{
  "num_hidden_layers": 10,
  "hidden_size": 384,
  "n_experts": 32,
  "experts_per_token": 2,
  "d_expert": 288,
  "d_shared_expert": 256,
  "hidden_act": "clamped_swiglu",
  "moe_layers": [0, 1, 2, 3, 4, 5, 6, 7, 8, 9],
  "router_score": "sigmoid",
  "normalize_top_k": false,
  "routed_scale": 1.0,
  "balance_loss": 0.000702,
  "balance_bias": true,
  "init_std_router": 0.00602,
  "lr_router": 0.000893,
  "vocab_size": 50257,
  "norm": "rmsnorm",
  "norm_eps": 1e-06,
  "tie_word_embeddings": false,
  "optimizer": "muon_variant",
  "learning_rate": 0.00943,
  "beta1": 0.9,
  "max_grad_norm": 1.0,
  "batch_tokens": 65536,
  "max_seq_len": 1024,
  "train_tokens": 1112000000,
  "max_steps": 16968,
  "dataset": "wikipedia_en"
}
Below are experts of layer 6 (counted from 0) of a mixture-of-experts language model. Rows are named router (the router's row for the expert) and show model dimensions 256-319. Each number is 128 + 24 x the weight over its row's rms, rounded and kept within 0 to 255.
After each expert's rows: a language model's description of what the expert responds to; "raises" lists some tokens whose logits its average output raises strongly, later layers aside. This comes from a sample of Wikipedia text that the model never trained on.

# expert 17
router [129 117 136 121 172 120 133 154  96 131 155 124 107 115 183 121 151 135 156  57 121 147 173 139 154 105 153 122 153  94 155 124 132  97 118 132 128 130 131 165 144 198 136 121 111 156 126 119 123 112  86  91 136 123 114 131 157 161 164 127 123  86 162 130]
Description: Title words. Capitalized words inside titles of songs, albums, films and shows, such as Love, Night, Man, Best, The Empire Strikes Back.
raises: ",", " and", " (", "\n"

# expert 23
router [148 119 159 136 128 141 113 123 105 114 114 180 121 143 165 117 143 168 120 138  44 134 149 134 143 116 133 164 113 140 154 135 153 125 128 177 117 108 135  98 114 129 136  72  78 165  94 168 124 128 107 117 105 126 113 160 147 124 114 166 123 108 120 110]
Description: Measurement units. Units and symbols after numbers, such as km, m, ft, °, ′, ″, %, million, often in geography infoboxes.
raises: " (", " |", " in", ",", " and", "\n"

# expert 27
router [115 115 143 121 138 138 105 135  98 105 115 173 100 148 147 147 102 132 129 149 126 122 111 156 128 130  85 151 101 141 141 111 126 161 115 141  84 139 121 117 132 119 111 141 105 131 105 107 168 140  70  93 109 150 112 172 149 182 144 134 128 118 139 107]
Description: Topic nouns and plurals. Content nouns about society, technology and people, often plurals or agent suffixes, like pharmacists, services, students, intelligence.
raises: ",", ".", " |", " in", " to", " with"

# expert 24
router [127 126 117 134 125  97  93 112 120 113 134 138 137  81 118 134 127 149 146 118 130 113 158 115 153 128 126  99 143 149  94 121 122 132 108 177  91 165 158 104 102 134 145 116 130 182  87 133 172  97 116 102 103 108 136 156 141 116 119 155 119 149 148 106]
Description: Sentence-ending punctuation. Periods, colons, line breaks and closing marks ending clauses or sentences, e.g. rejected., Tobruk:, ")." endings.
raises: "\n", " The", " In", " However", " They", " A"

# expert 18
router [114 140 127 102 163  91 142 171  99 118 179 118  99 157 136 110 141 137 138 111 143 132 143 133 128 123 124 148  93 122 153 142 141 118 150 118 102 148 110 123 105 156 140 119 150 127  91 112 149 128 105 142 136 141  86 131 127 136 133 139  79 103 127  94]
Description: Common nouns after determiners. Common nouns naming works, groups or roles right after a or the, such as album, film, study, company, village.
raises: ",", " and", " in", " (", ".", " to"

# expert 11
router [125 100 125 132 137 138 148 176 130 140 170 135 151 122 118 111 113 147 107 128 147 134 131  93 160 106 125  95 129 128  98 110 147 163 106 140 133 125 155 164 120 116 129 132 142 117 134 127 155 143 119 105  68 119 130 139 164 130  84 120 120  95 143 163]
Description: Prepositions and infinitive to. Prepositions and infinitive "to" after nouns or verbs in running prose, such as member of, used to, relocated to, known by.
raises: " the", " a", " an", " his"

# expert 8
router [119 115 118 108 132 138 139 130 126 110 144 121 102 121 129 132 110 148 163 127 117 131 106 156 115 100  89 179 143  94 148 112 145 117 162 115  82 156 101 130 170 123 157 124 118  95 109 111 137 142 102 108 130 117  94 111 123 144 129 157 126 151 128 157]
Description: Place and institution names. Proper-noun pieces for places, often South Asian, and organization words such as National, Rural District, Municipal, India, Uganda.
raises: " and", " (", ",", "-"

# expert 21
router [124  85 158 132 104 174 142 117  85  81 121 173 132 132 142 152 124 157 115 126 118 131 126 122 108 145 125 142 143 102 120 110 179 122 120 150 135 171 110 129 125 130 106  91 152 102 135  80 166 146 107 123 109 138 131 114 127 143 109 171 128 117 145 141]
Description: Biology and taxonomy terms. Species lists, genus and family names, and chemistry word pieces like idae, ensis, yl, ase, plus commas before binomial names.
raises: ",", "-", " and"

# expert 1
router [155 130 114 133  96 113  91 143  93 108 152 146 129 150 132 145 162  98 135 123 112 130 108 129 131  85 154 114 127 118 128  70 177 113 108 146 106 138 103  70 163 153 120 144 117 141  78  95 122 111 121 143 110 177 123 162 168 116 156 183 125 142 143 142]
Description: Line breaks after headings. Line breaks ending headings, list items, citations and table rows, especially before See also lists, and section markers like ==, ===.
raises: "-", "|", "\n", "===", "In", "The"

# expert 13
router [172 124 141 132 112 126 119 153 137  94 140 112 143 136 172 111 172 110 101 116 134 126 168 214 136  71  89  98 143 151 101  76 140 109 140 157 132 144 140 154 117 161 113 102  98 139 116 107 147 124 144 124 149 149 125 138 115 137 170 208 112 172 128 105]
Description: Commas after names. Commas, often after a proper noun or place name, introducing clauses such as which, where, who, but, or appositives.
raises: " and", " the", " as", " a", " which", " but"

# expert 30
router [155 113 144  64 127 119 117 160 119 158 174 145 141 140 118 150 105 139 155 132 111 181 114 177  85 125  63 130 148 112 158 140 155  88 110 169 119 131 144 122 117 127 143 118 121 141 101 146 132  83 117 128 105 112 143 134 152 131 113 155 110 125 131 154]
Description: Buildings, streets and coordinates. Architecture and location text: Street, Avenue, building, table pipes in listed-building tables, and coordinate digits or degree signs.
raises: ",", " and", "-", " in", ".", " ("

# expert 12
router [155 125 130 124 162 117 152 122 106 133 131 134 106 124 182 140 148 131 143  86 120 108 104 154 100 122 144 104 156 116 134 120 173 135 114 112 106 132 110 120 172 169 161 128 134 149 154 161 120 150 138 140 110 105 124 115 137 109  91 149 105 150 148 151]
Description: Football and sports results. Sports tokens such as League, Cup, club, season, and score digits or hyphens in match results like 1-0.
raises: ",", " and", " (", " or", ".", " first"

# expert 6
router [104 149 133 109 116 138 141 144  82  86 134 130 110 131 199 147  98 144 129 140 149 136 134 126  97 113 124 134 145 138 143  78 154 118  76 134  99 100  96 143 140 106 132 116 115 169 147 154 144 118 132 111  67 102 135 115 150 145 147 131 136 102 140  88]
Description: Dates and time words. Month names, years and time-of-day nouns after in, on or a day number, such as December 2004, morning, night.
raises: ".", ",", "\n", " |", " (", " in"

# expert 19
router [145  91 139 101  71 167 115 128 126 116 119 105 119 119 173  98 160 117 106 121 121 183 130 139 112 134 143 113 100 143 150 122 137 150 136 121 112 119 148 116 153 133 172 153 126 148 146 154 137 131 133 134 103 146 125 112 106 114 138 166 128 138 142 101]
Description: Foreign name pieces. Word pieces inside Slavic, Nordic and other non-English personal and place names, such as ov, ova, sson, Dzmitry, Jacek.
raises: "-", ",", " and", " (", ".", " \""

# expert 26
router [156 104 174  88  72 182 159 133 127 125 121 120 142  98 118 116 130 120 111 142 125 128 165 138 132 119 110 155 130 121 119 136 166 129 145 153  99 117 153 153 144 138 141 119 111 159  71  84 110 155 140 101 136 144 105 155 124 171 104 134 144 116 177 120]
Description: Table cell separators. Pipe separators and |---| markdown rows in tables, mostly right after numbers, scores or names in stats and results tables.
raises: "\n", " ", " 1"

# expert 4
router [135 118 112 104 139 126 131 166 115 117 119 176 128 124 130 140 104 121 110 141 138 115 139 140 178 140 140 146 140 142 125 135 121  79 110 119 128 154  90 137 133 136 142 121  95 165 124 114 154 170  95 142  86 151 126 128 157 121 174 167 110 144 137 104]
Description: Opening quotes, infobox breaks. Opening quotation marks after said, told or a colon, line breaks between infobox fields like Nickname: and Website:, and prefixes re, un, non.
raises: "-", "S", "R", "T", "P", "C"

# expert 22
router [161  87 138 136 134 120 153 154 122 144 171 132 136 126  82 102 124 147 130 145 116 121 142 121 154 135 120 136 130 144 160 106 104 137 125 155 110  93 110 126 128 110 118 128 122 109 128 135 191 134 119  91  90 122 139 116 133 115 133 130 152 102 134 138]
Description: Prepositions and time connectors. Prepositions and temporal words after a verb or noun in political and historical prose, such as of, for, after, during, following.
raises: " the", " a", " his", " an"

# expert 7
router [139 124 146 153  87 129 133 147 111 134  95 132 124 123 160 133 146 123 107 100  93 144 172 128 120 128 123 114 160 143 136 168 135  89 127 160 121 135 167 149 137 122 108  95 113 195  87  78 140 145  92 138 124 119 126 111 135 141 112 106  89 142 140 124]
Description: Table row pipes, adjectives. Row-initial pipes in election and results tables; evaluative adjectives like poor, best, modest, little; mid-word fragments such as il, ig, ut.
raises: " ", ",", " and"

# expert 2
router [150 106 137  71 117 128 118 187 107 126 145 118 133  96 147 141 160 157 100 114 142 185 117 144 124 102 183 111  89 128  97 116 131 136 120 161 114 125 135 169 154 164 171 100 113 154 122 116 129 101 106 130 146 163 115 149 128 174 167 152 111 127 170 151]
Description: List entry separators. Commas, semicolons, dashes, pipes and parentheses right after a person's name in lists of people, such as obituaries, band members and "See also" lists.
raises: " the", " a", " and"

# expert 14
router [134 118 173 142 100 119 135 136  88 175  95 117  97 120 129 117 175 171 129 116 117 162 122 138  94 113 171 157 104 112 180 117 124 139 137 145  94 157 146 159 111 119 120 113 123 145 130 103 160 120 110 156  94 143 140 102 130 114 121 111 111 142 147 104]
Description: Apostrophes and word fragments. Apostrophes inside names, minute marks in football scores, == heading markers, and mid-word pieces of foreign or unusual names, such as Mi'kmaq, Bo'ness.
raises: "s", "-", "en", ".", "in", "is"

# expert 5
router [159  97 137 117 138 125  82 164 139  94 148 160 117 127 122 135 166 134 134 125 113 121 139 159 135 125 114 119 148 163 102 137 150 117 106 159 110 156 107 134 141 114 127 120 116 171 117  88 158 123 125 177 146 173  64 155 158 172 118 170  64 151 119 179]
Description: Opening parentheses. Opening parentheses, brackets and superscript braces after numbers or names, such as (aged 74), (1909–2011), (13) in climate tables.
raises: "2", "C", "R", "S", "N", "3"